Experts of a small language model: 64 experts in each of 14 layers, 48 SwiGLU neurons an expert.
Below are experts of layer 9 (counted from 0) of a mixture-of-experts language model. Rows are named gate (a neuron's input weights, with its number), up (a neuron's input weights, with its number), down (a neuron's output weights, with its number) and show model dimensions 0-127. Each number is 128 + 32 x the weight over its row's rms, rounded and kept within 0 to 255. Numbers have three digits each.
Before each expert's rows: "mostly gets" lists some tokens that are sent to it at least half of the time; "comes before" lists some tokens at least twice as common just after its tokens as in all text. This comes from a sample of Wikipedia text that the model never trained on. Tokens count by the router's weight.

# expert 63
mostly gets: " GER", " Italy", " Sweden", " ITA", " USA", " Brazil"
comes before: " |", "0", "–", ",", "9", ";"
gate0:092069146108174141029169097096098066107155066094143154148101121173078150111102114114145159131134128158159112125137098156159130132115115142111123128121167128210171103139156068119120141080151088105099192121113116119101163109151052129147147198075120094110152150097196124059079121148114161110144121104134126170122103124091136139155108125166122121136096193166137172165163141090098097126151
up0:123080159125106165144168164175143147139107147137077170147097162089123091143210114099123109110146113096132168160154179101137143103142160137082124169113113116120162189142116127184164134140113141152106124131174099105063081177123138156129098178160113134047168124159098163136175148158146075152104156126159105132137141118088121087145153119068101129155190155171154062067095190156140129108064
down0:101147171124175123117087172092115097179180108213110113098115089151135166181152177110200116079142137143137165142119144097146084129101115171149157120105164148128141110168182131076157142148158098100102100059071123084125137140082137119112150146120149135143094107167088078116058089136136167187124095129113127129174145119112123212090134126186152115111105089119106073129120161091099105101169
gate1:148159082180137073042186156131100180145118109127160114112191146153162136167155123126159143095136079115171114107091103136107128117077132161039097085171121159118121119102156152125146078105055135125150156096067080076136068132106104125115148141168057142103095125143155111142073086125171160113122112162165110148123132140122090147099096136161106180106122073142094126146102055128128140114120
up1:031113161070148141151101121150156079099179117108110121125093104115088119096073114165118062119127174133142148113154117169151183134182137078174113139138113148135173108105184097176075174135158088123121099128162147144058156142116083124150108113042196144142149127134162126120128135155088099163127129156131149123126194108176131103196163155109137079126128129056169148096111150112130105117140
down1:130107121099111155115092120162109126147148057110096126097091136173094164146122101112124079183102163148107095111127076147107064144139137135177177112088157117229116099127125133164106139113107115180108118086127144151205168127175116145084143157140156075108168130078153115140091104132158167193191122092101139193151164095106149143122071129177087083117132200142113079141109110147102132129112

# expert 61
mostly gets: ")", "]", "\",", "\"", "\")", "%"
comes before: " |", "\n", " and", " (", ";", " –"
gate0:147151108092106118059115176135117126107123084164128079107095168130157112063136104122188146095107179129107165132128058157137095137101210139158152149155156174134165152119125063077099118121143152148155123090071138091128138182179104110099109105112158138189097152121085123128127126115113081128197127143122096137160123144160114126118110157087101141090127050117157079165227149123165135139089
up0:126131109087106122097166196145089149129107114114167077115121178150131121102172095100155115114149162130125161114148122169135139152103210142124151106120132152207142161088146112125127151115186146096162171136091143109138143195187138060122111184092143111143104146165124089125115120097139128086201115135116077128121123147144104081132119167086134118088123079123141103099228132145201139110041
down0:169115118173160125142161104145150159088117122127098116091185082108113083114180098172133173078080115134113159109120111130128135125096143120218121119175144124129115106179112113142170157143075137100044157229118104120162107099146131124131113121107146102112159169080129123139138133196136135116100089116179136118136085164137071124159071139086092073153125107149119162131124223144139070147091
gate1:086157059132146116153119147162135155214153135171102104116107119098110064120157102129102101153170178140121110161117163151175156116150154081173120129181099163094127199103198095058190146107156134175135135116125152178103164141105114175142058101185144201161121142124118089103140141095115144128135122112125100144121113128120147156107123160110118080157187157093136091097090128071083083116119
up1:158097186134140138117144116151153127130104173072125101156142122159131176098101125114173172171152150095155143133134105084073114102097109187081134151060183102116157095149057182166145140126091135104117120149130139120157107116145163093119175207075150131117107125131142164210136081094130084183137167176150162141097069081180108121092113071157123147103088118161145137120150177136137164104091
down1:146137123110160153123137086137086081219157128144100185088093111156152098076178151062054151136122153142194163125134126119125124174112104126112076137144108177132122078129126144159071139073102179085150111127111117126174189161142105144100159111172131186097112157093140128070114094121120177102145103160137163151167155087133072128128123111128056132099147108141133135108122113118116088209171

# expert 3
mostly gets: "ient", "press", "path", "mp", " front", "pos"
comes before: "ed", "ing", "s", "ation", "al", "ment"
gate0:120157178181113089093130105148148153135118118151117086110134173066146101128093107161166162126151139181218136165115138078142121107099117110210091147133071096169143194154154061154129104111127136112141139180172095108158116093164135122171131142098069153092117103116099101143106116178125068113107166171115153144108158117131130129111144162058167122120120155180055067109123164125110166086123
up0:166130132138169087152140116106129096128134143106072083160126195172097123148103145173131087144092116078139081142120098185154149125196093186115122047165152138103148168144097127128116109147119186123087152143190152076126128071149061144142168042144168160108115093130171134134127175123122180126126144137134130124168082135137054096158135152123111126168166111184136116148147148120185183122119
down0:110112088173131147096193145121132154124065134179146076118091122111145094168138146145086105169146151117171178128109098104112077094088178157172113160157124130090162088132129148178180122098070178106137110143155156138073074090137161081125102137122146185168078149141130182110143111150141110116169110132118142105095127166078121093160126135128130131153027175127137149170180098098070071118134
gate1:127061140183177069075132055196137167109122136140134101178084167150118105161096150163166079158148104083110146134061147121154145081153151146087094113187136115102157084090138102148120125184106118140118137110138135106162132081106079123104153136114155130117176137074108105171172071160069152122143128080124086134161137119103161086107069045167131122154135127104151107189124143130117115135124
up1:163126156158109147124186106104145100106107090140101090125101166075126153139154073174197130157106147060079176156086132098157149074182179099076088116104079171153072110100126147116111161125109141141167094165155210118135121164139129142057170085115150135177146147068085140114143115150104107136162168115071126164173132131101143141070118102153137145137103146148142116160112144148062112166114
down1:093147145165123129171142136139114180124131155106156201067156117163173150093134109086095124108113082157105117070130160153151151114066125162185134138110157152126120118040106196086111135154145125077141170079165114129105139093059113114137132131111167099096112104128124108166167100147088147163056126105136125135133115226126148107090155084182100147121107133144108176093172076170169119114131

# expert 38
mostly gets: " would", " became", " had", " but", " they", " did"
comes before: " the", " a", " be", " that", " to", " not"
gate0:128107198139092142116103119060181177175103115178153092167123106167125098150099081109148089120169144110125130118157076105108154109062109185138145195110207114084113152143112059142147196169139155124130125130160092124134122159118191161091169117163148112147126146095148167144130110141090078116141091112125127101122131110096081142126125071126103172063149158119112148099128094127084157166202
up0:137169143087092069188139177099132130126141090119163111106165111218053135105124164147109125180147177096099145133147107121128141181069129153162086182167143157152136119134157121176105134092101188142101146151088132093141118130116194100111133115136127107156093110187132172105121198106149107112181098131071092168179117088090094125139141090106076147044139125115127173117106122133101154146132
down0:080112159167080128120193074099122102122132077109149114166118161091174121123149101127068156162151111101094089160094098079063140123089078144148143085108080088110092180139142142142112131107139156090133093188111097145173150147133124140164118146160170146115150176075087176143097168089133173128091112168171153094141128124156165113169194172115178152130189122180131158123108104104126089089081
gate1:092095141173116129171166118171124123161155095081133110097160154122148123138147152170095132087092147115123142104066090130067154117139090124089082110114135114084070106113072103075165064129115101057149162122112096096157146100087123140164126126103159110119130124097091157115164074062111125115120133119103113073122121113105149188178050143153130137129170127098083060149129220095153119154084
up1:068076152078174184144181126139113144138114110145127117118115131147108102171079132086115133047104210164125143162117169118179107110085124144124141071087137122158157136176141150116115139156131092144128133083048125166084120081160155078168111118100138156107235149149116127152092102114143092127131104099150103154078136101119096157150106139152115145110154109201112108150140165197128100103085
down1:088193102107154110101071138064147124129086140134142224098173138151134204157153084172115142129117164189091104167134136145108115051138116159097119139111092079128141115124119142158200094119085157078203091141126176145179105110112057099091130141134111128137122135075176151128113093147141140098126145108066106145128160152126144128121137144116172115132131079111116168140110169066163138096157

# expert 43
mostly gets: "′", " million", " billion", " sq", " touchdown", " kg"
comes before: " |", "0", ")", ".", "%", "–"
gate0:114163147115136179060138156131147063166086133134190159134161140162167112126099122124083142107129113170134090119107129074149137108130162089072136136191182136131135124084088139155128089130144137101080098108066180120117132128153142112049099128104122173098139144123185105186144180144162151109124118178158116161169063097126189122172113133123139139094194126203140132129146099107130074065148
up0:102139118106133168164107163124118111163054153151120150159086098153184099159130153168089151129128114115157138078127128096144141135109175125128126155152152121118194130128050117115138124139122188050087110144097097123115119105145130083084065165111085200113149108142190116145159213099145146180138122112147117151153114116111174138134110137104183154060136120156124114125111094119201111050191
down0:174129183123080171127101053130100109194159152100121094178195106161106139147125079102126179116130103104127130137169215132130181166089047105126162137118141164112181056092108106160106134124109165135126115145123098111134128158075124079134139139125104112104113103090141089086151079074139108179091152157101092155137110104118139103162173149131179167166138156178122146103077150097148134109154
gate1:100170158102151157139136156102153127173127188143136063127159142094126070119127149137147092127056168158129097109166056161131130136157166119144171118155129147093049149126153080129155113108140084111133094126145092116083112098145136086173203125170116134086135116165091156067175145144136117074144097121093095166199139113100089116118147157115150062130196113106103158161105141062096120109092
up1:121143165129138142110151179109137181078116076116141070116087145104087125173157162168127145103161175177122086135106149161154101140134156177130149122146137129131088101108134068194129068127109133127125073111119141076144111139059166077149138076159129131177119115188076144112092098157186058145134175139162111138091137154132049109129118118058154172102139129129203172133156113100122108128103
down1:147186132121162092110106138110139093161100116113206179136162129101062068077103114148109167162147094143110131118132177158114128111175121156186143088115063115098110129134157123132152087070148098196184123137125057127118131113104173099124153099091161059099162092153117136107143098123071128119116174166123100165116162137143107110139171159077157147165124092169181105105105098154189177126090

# expert 33
mostly gets: " was", " is", " were", " are", " has", " had"
comes before: " a", " been", " the", " also", " an", " in"
gate0:120108142119111145171111091143069129112110111093143103134090138154069190116171140164093115097121124145197202083098137129123094110150132079153129092076113106169129134160171100073120164141143099102092164155144149101133156061135067173117093128163101116084184199098118142145103107019096114083158162145137135157126093136091116135185142112086129121139155109094150149112150172135104125163178
up0:131134127148102138164120078125116088112163101148095134121153145095109086099113129146116140102190107168187112126119145118112174096126146073152151151147072070118138095126042061067118132116185103105095092137067186098165148167130099095123078089094088119129173150145101157063117154172126114122119116131155136135145077117085097102132128150050102144105121183138111115067137166062161083101134
down0:145125070104098156199103130140154131139129131096088180120086152099083122086084124141114151124111137173119151104091116165123095102124129059161178107104108076152112107104145171202125113047106099107100127183189132155147102155134183083142127153072198132061123165166122086142123157107086161157135133139155165120184157147128159069164190152126118109147064137104127135116111151159115099147127
gate1:066126167091134144158158104091097044115131121096121141096102072055106149169174117126113176191108122086135115120060128104117107083124100160136151106145119094119140151091109145137102140115152134155194119080098126150092181129171165158151140171121137143203061129104120171123136203144130143150124121190172138168151114121149170180161138146135141072107119135149108114135117138071161152204122
up1:089172170098126147139066138143097086139077086134091167136128069092093118108152137116124157195103178136120146177110099147111161098153105168144164141152099111113122100117134118179128164085151070119196091135107134123089153130121147165133167208104095167227066156101131168132167166158123174139129112144096144129134116126194161155182135084134140120157112193130137146149132106060124093142119
down1:125147135073110101127132150124139127085117160139150182147065163190098085151127173122175108154160156110127142099092128092113183111094110212139082133099197160129129097179135109135168117162099134146123140081103099111126106149143091107119134154132159128122103068052118129077195086148128199104140161107108096099135072109109157146129127107058186174117164107169086131114145076126176153148158

# expert 18
mostly gets: ",", "),", "\",", " ===", " firm", " street"
comes before: " and", " which", " but", " the", " he", " a"
gate0:169131135101138130075084153153115140174149160106131134119168173156095097080184106152142149168139120127184142166104191107147133102170155143122113118104136105078124119101096135086163243080154147110091160122061105189095173099121118084109113151114122151146120074101148112108113115138132144096121148123108142138214171179081119154104098184158145142120097135112044160146143139100165097160091
up0:116138126084134137101092122122084150158159157163097106130079157084152151076195095147138136139115118154111142145125118093126129146124217170145137151101064114130127112106137160092144191124137176136096129026085080200112112112128121068184113142093137129103113120070121119125152126167056146148094176105098089130138176156093112097163119136135187126080137115123095138135190131127139174145057
down0:139096138171206110116136129181098129157134148105095146141080127173134111122122108115183111117089141097132185139106155105127058168169147098147126094216066110128136112083167138079083091111126110117077142120108086195149150175088151101169104080106152141072126159134160145140181157135131081093142048125107122136106197089174127127130163130132089123142152111102183157127131066118161159141122
gate1:161113055151167134088134102126144059154065142102087110138174140128094092132155114090119133156080159085156116122125022173159091100111160090098132068093092158140141126096087170112080136135151133156089126145074120133138119174129158081127146111132120128144085168096140111141177163107212160093086141115169125142145199119139121175152080076158080128122121117134154139144121169152108127130070
up1:166180138123115169113153152132131144098154107108158130121121027140087138117143117185128134111143108182115072177147241129093148188174054167148092177186118122133136168163166077127169087144126132115177170100163144091101150115144097144083171094145145078122137102155145136130097101129097102160153125112152116138136066153144152091081085165064156147112116144126148119109153087133138133152117
down1:106156142126134125139124068038132067128127095125117140116156045153054065100174115134118069111155060142153119132098107134177109161136188143173148134154059122155092113122119130190135144157154132154131112123157123123178124143148117183119170101100118136152124141078155121140125115099180122137121098139189116227146118168056108105155124091112137136124105162125133131108100175145148108190092

# expert 4
mostly gets: " version", " number", " editor", " board", " command", " function"
comes before: "s", " of", ",", "ing", "ed", " and"
gate0:110167141138154157119118133129164146162086121153099066085101143082110169135114045137178132130158105140157142199118105094105124108161096072087163141123152133160157055042144082062185165099185148159161138104090081132122164130121104177091101133162110150115168146105121151162132161152166129120139044157066142133175127130167125151064148123135152147124081127112128141105134131135128143075147
up0:147094137115159064189167126108156107131149119142086137170145108135145063104156120129082127166154166107188119089133148125162146092113202150156103083099128124108170170175123110152153111129063131127078145130143165102108115168098135152148141112119161119123050102136106097096099089105149169096138194086067122124043119158066138165116131105170119090133147126187121141142129102055156081173118
down0:149126109086136166104193137142128068129114091117160137143103148166137131069130184118162154189100146095134115134108128134068105131165162137116076111111103194112133095132150164105135066114093165167140123088089133116153116153126110147125080134101105127079116128181128159172167131150043137148145240088125108189121105109128095148114145124144055165148123116095170187111066141143131092108169
gate1:082148152152082141127152129137117103100103136142095114169155147083101131108065110192138127154149089066097073158107089132100104135138134099134165113143130180179093098095168092081193130181146134127185113078124142134127145100103129118211134138112132138122140122123154158126145194126089145095147120148094114084131183100169135097098101115189136100167079169190142105134075185091113182107059
up1:150142153138182161116057080114124187108152159142086060131097157114135148145160147092155075134132143163095131102093143157093154104115146114108100127125147143072101151164061143128130123152099154077129174144145193053174103147120128132130170155162151125181094111158125092167091121140067084157120170091162162054191112149141149151165175126137077131123112119111134186100144112149202120122158
down1:134150130103091142109041096137116072101160098164151103143117110106149150076137082149120120088085127146140120135136100204097138117157128113132163076103179127053130139159140158105128145148096137142103156171114160195042180123111139124127175106145136091155140110143063108114053144111094156161127104203100144155153181094108169134122117164097102136109133096096152156125135175107150182188172

# expert 60
mostly gets: ")", "]", "\"", "\",", "\")", "})"
comes before: " |", "\n", " and", " (", " is", " was"
gate0:077126120063104140172181154162111095152144185163151153118114176134127106169105122110177154136173121114169079193116058148176130147159180046191120165153150182104117119113205140105111130119086127127125054108090154122137145112088127123142125125115103151139110135078159122183138122097169139102172131111144085140142150151171137100115135133130140079140176169154177066141094184138082135127152
up0:089121094139197138088104128141161143191143133126071126153155093133106135156119159167119061096108109135160120123152152104117161113087094165115123160099163122123148181134077113124143123149164089097168208139147111129071033176109172135148111163096166122140137125164104117133099102138125169155115143127141176086131118131111077169164064157079150144092097153047065140103160060144157112126153
down0:175086164090126111163151129093103140081147136177139109104093076105106164149110104138085111134117152091090064103178149114152135066123155146098100170140127123117125137184148167185134127096122123182104102159152081212163133123127075145125141135122078118174114156075133145120140172081176107097204087139160130099125190095048123160094188112119117149147132090157121061147150126130130175137122
gate1:079112135161142098067153105159146074119095091166085132152083147095115127149129127120124125134081112077170136125144178124153127101137163127153144122141104133085121095147098176151185081188127142110159129080129108157091153147134173127152148109135127205128100068203104155155185105098087081112133179162057055060155153116159153091129117133162125145100154138072123119115099108130086193157102
up1:119118134116122161110127163128144130118116170187129145104138101085111113110153138121164147078124053166171187103120155077083193151135155151141116155087084145113199159133104144142136080147143105156093158076134158139061071139134144108135117128097043148094169101185126108167155128116074118128045147116153124175144124135099163062100104117142131134159144069129151098098095111054118087089124
down1:213120108060104139140157174113100138102163092118169165105095061143148111152116112140136130108162095145155103137149083141138159124145131112117145131165137090148142057151181083099168098082130140157123094078121168111140105138163095172075120084109141160174192112145123118133068147080146116134126131141091149181135177073144153103124130153157075148121064076163134055164125171106112177128180

# expert 25
mostly gets: " Preced", "Source", " Coordinates", " Votes", "History", " Date"
comes before: ":", "|", "-", "\n", "=", "=="
gate0:155124158157104141063099124160141182161235127125057105140099149149117110090058083091167099074173147177064115133144106113079125136169233156108121096131126126108119125167150128141187163106146110134141087127148107154076094142140077126143107091145113171156158113154101162123143143148107130120135160061094112127130132098130112139156154125152176105171096094114153165158172138122121149084170
up0:149108090108157061120157185117165131082112173092178104144119118079170156153123130058218112101120093193152138161119104136128091107111093201117117129046092132126067112157147098162148123155129132150086138174130137162166113112114189100128170182093102111083121103132171124130063151146148143153148104135140183114119173088129136112147097178121120181140057145125108122123119127115113088130083
down0:052159160075110083157116125112174103162101197131163138145154172095127138169184074115129129120147078146147178158110143091095163146154136179094128081098120158093100142116093178152159167150137072109148165160090221148160122155105182100169149180145074105085109086139139135162132105167116115120123169138124108113117177122086116138091084122120094148087155083108131106117132088095121060122108
gate1:119138141113111127141057082140140056178077141159171090112129147098109121101148102093122166120134179129164073125098126163083130139069196137086102100115124099125125103132149137160113136126106066111145145117138113093068109162111183094195121129135204164166182076141164145153098125124156090102139128074205124135123095130140125095130080118104109164043071146127096156114068147148111143125138
up1:096120128060118105071126150135109119113165098140071106111125116088146133164125106094130129147115140074092112141173120112153089092137102124137067131122099133069121159097174103131116105120148157142069158178140089105127193091146084106090092153151137058211108203159140200146167138111172120114123177144117216095091138132110118154141119094105146104144198150110103079144125078108137139102085
down1:159103100145152111202143131121103113123142194157079066142070149105160101130088129149203064171141108162100170138099112126104157091101047138150138133141086166165123144089181130160141100096122150121089083155101131088176187147142091165060095115196162150108174139094163093132105156078161147130156121097116143107149143153102115118139137117154105140126134084124183136138133121087086175070125

# expert 55
mostly gets: " Street", " School", " Marine", " River", " Science", " Academy"
comes before: ",", "s", ".", " (", " and", " in"
gate0:149122100094054076028087113103122089158133161138144127140129122151184091108134096157108141149177115083113068081107087171111119145137156150130132168136132140151161096106220108125175162168131103114155090151144093145188158094164103153152108148142177107098093123145117172188055200102184120100164130135131122129163169128125101129076090174153138111130118122126165104149124122094117148170152
up0:132105085185139116149143107129129163086102046133170147128121119167114124150127076132172112132127221121139152087162148122158132107108127183094150109137127170143143149189158087143091137164077152209129115102163126120092058110202151150136186120090118154174095176053185148144152106139095161144151116125181121137136099139140159125128096132091076077083116103127187139112109168134105116146146
down0:181104133117086197134149127038067183135099136124111158138169123155130092145106207110084132122115151091159138152092109127137123072176162117082129097171081137163121167122151157117120124108110108113120138076158151113162111112098195128161116145167134106135103071110139128149113084150110100134151140182150158139178147129085094115103109027158158138074105130125152173103177179139133123058141
gate1:099143159137159124122159145085113162142152147097082082176092141153100116159158125153133133142124145108114113157118086139128135085037139116077147140072090143191139163088090101098151123100162198188151130154157135156093172125103100041122080188119110098165166163139220144150112128133173137091100135116094113098172115121163056141073099119137116148151103128091076073126110122143122129102118
up1:142131177148148190120118119148172121127180083125095139134133113128167156134092108112091194177098087165073097113081130100155101172105158154144169143112207097100134140121129124108150128079046126100150109107147101140109186181166072130119101139115147159147179155134128106135176064147091155117097165172167076086096129181098115175154169126102107084133148136109131155118186090084075154138108
down1:158075120100099102181110130137151132129174148169151115109173172106095166081122166119149067118134147160117122148088097149163076147130145075208062100113142112100115092148097130153167149145140131129127105119098101101144159050118091201095114125118093115094108098096134090087081151167156129147138123112054131053141118192164157117103155175170167135121101117156156188192139172136137129147120

# expert 39
mostly gets: " it", " they", " had", " has", " been", " were"
comes before: " the", " a", " be", " was", " been", " to"
gate0:068140139151097106106129136184118107142157155158146079136106183134171092093153115163176060155163091116164168101095105107109138110149136139161092110123117176069074187186120072147122113162120057181127129112078120153088189142145135137075137141180143191090124153094112169136153162094105131136169161128127142168125160162188201111109145087128092105132115128107127169081144086141161148108127
up0:115124163110122161151140124107166141122062124168107140081157161183151095134163096103142161153143101098100142140153110169142105122142168200133116150097120181134071146088155147194145077145085072113083120104062094119161197147123189100235115166160086121124127114130104141101152130106163183115141192172159141147103133136192142147147167129145080137134118149134112123092123121151190135125175
down0:075109146155191159122112150121176150148128160099100116159127134127161078164137080124116164124150154118127222128122093139057088164138091141250105112133160139120132090109119137112077136075118078198140124169100114099103121153141144070099124123124127126142132162083096132178145112109122122131142200130138063145136127086100175058123111146140120123137124107141137198091154090085142099173136
gate1:036133156151115108127145133087123072135111088136189102135084169127148138141200109158121154070148111125119130129152050128092137111172170107167097160160140100130046099124160120132180100106128099173134167078144110073157168115093164095166101192105131080123119124158085101132136161105150129102059139096134101140120116108131102096129098142091083154105128153128154103132077102068118126202168
up1:065065172069125135061053160173065160141162106197152140126125104128126096127109066142177112104100127139151169137129069137101104127156158124161130056120148166144103146118143100173154141128153082112182140139089139044119133107094074118133128166157186133139100079071172131124132123118099119089129162172140147178137120143098095146106109125133069143174103144132138122094121117111102077083120
down1:172129103115114134151137165182142175141115158133068101066155142157154063097154170122106120135124103147165145128165150115186144117124089141063066198165087170152071139125142099146125153110094168115138069178154103154145113121182127105108123079143068161049148139120095091106171085077130129134138142130180116137062170170146100173114134135125101107103134121124100104107205118104168125092145

# expert 6
mostly gets: " director", " editor", " host", " version", " relationship", " organ"
comes before: "s", " of", "ing", "ed", "tic", "tion"
gate0:088099132120166160158181123155125129173184146173142157101146157162145163140154078128097102119173112162078160141130109110139109091131124086131155138141152134185120113190166077088125177173153124168153147095076173141097133152162169123190097097158092177078092141095118107150120124085130112154211089144173130144147066092138136164121175104072150148154119134149152114180119100140041126173140
up0:142128121136104141103174094097109195080127158151123110106129065069135172083152118135134140132124124135117149100117194190135116130139133179121190124122156140108136089133138110144104104140144121085142099111150158070127130161180110130136122121103215133143032154121141145160123160146131093115169123159121127063148065111129110054134093172113128161086187041187154060125160108162112127109134
down0:060096116098152103148103101119103118159149140147138060133120144128200078133065093137061149108129166071159143163140175173119104152089112128148129074151143152150163073090150124136125152167159204067189138186120126120108124104165103148128044119142094153090120141164085149121165160149093085153164097136127127093103115158147129109140090157137158123085129083109079203166147131153120147152148
gate1:145207138097122131107127150123128142120136101126111104077104076153186079140096059122171117172180103116132114104084113091048111151134132063152166137176102138101125107183136084146145187146167110138126181162098179115109124113164155104150155156143142165124116143093150094085191184172101068106074116178162135142141158098074132158111083170131129124132125142131146136110111117044142098103162
up1:075086096178164069160148105106086170167127138145137144075100130154103139135202104173119135120084178115114105159132114078164126129085162180083137138119152135189091093099150063076129093142090136220080126097077129125177175161074106143150139118101104076128192138100163171130098125166179124136112105094100139139160095127143113160140117121123129134145108119130087158167136180164130163163135
down1:088097103180180161111172169147090134164117135164177103099133069138145140147119124121082088106114108167092149141169110089109113129120129117147127121170100154150140124143182088146062172130158106128149054177061149112104145115143151102151208155097136122132152101132136078183123106109097119076169158162079111149136138148135117115092131057134172111176047110147080128142194141105135180078124

# expert 24
mostly gets: " Preced", " Succeed", "Source", "Personal", " Coordinates", " Votes"
comes before: ":", "|", "==", " by", "ed", "="
gate0:069148088114167148078124121111101126176109165113157142133087132136133152124199134078127133099139173136148096130129111195109140141136135131139151152084112121111174114080188178101116150148128136081198110099127141198135145112087168092160114140151065130100112119153110108090107167226114125133088153192118127134140154112166154076137171105205075148118143151126151123071104154159085166174172
up0:093105141125132042183174180149115170140136118063199063173085086109117147116175124089069106161161106116141084140116139180124095097111106178116083144121109140140113137141189109109142088119117112087124124123117136109156140097157123142037117162118098100086146079107131087120123213155133090115070144099152139145129111142102157094091178078143086125193156120164134079132107122138142113115120
down0:097130132132122143118092154059071100154158179118156109135112082119211088140162089126191065218077089151081194154168097102159169102095115189085112168123111079098127108128119096175103128128164118165126136150152141125143074115160118127117158118172119115144140136127124122138147125102120120157061163098092093153134158133144120168142162169108119140146178112151145148050081098090169127133095
gate1:103144181160138139110083115126136109154138088119099085107114111089134122092141150092123138118155172104115168104117084098102146165092103106083070133121127173138136150071201136173128121098115131135157171111114102069099124124125194079079123087126118079193174139200106151194110153086132094164157131123120114075173129144088133152121133160114194108155150165139151126156083180148080041130167
up1:115170105096136091175195140143141162150198131117095073139161122126150156155088156182129123156144130184151109079170100111141143156084130159127139149103129142149124130122119105133128108184170166106098130189126129123152172145112101091094164158127150092069133168135141198098153120133147175151068162143058154098113108071058129049095135133171093089061129169146118164158151107154099162103148
down1:125100079146125158133200154105116141108133128119094100108145176068125137078157115068116122106132128141153151116109166201126169158132110125108137147140099098123158170062156133039144108143129122127102136125191110123148096151041158097088094129111115113117136174162145127127140053166191146194216130130171099145125121124132114069106150152159080094137130095126154093128151180163139150096075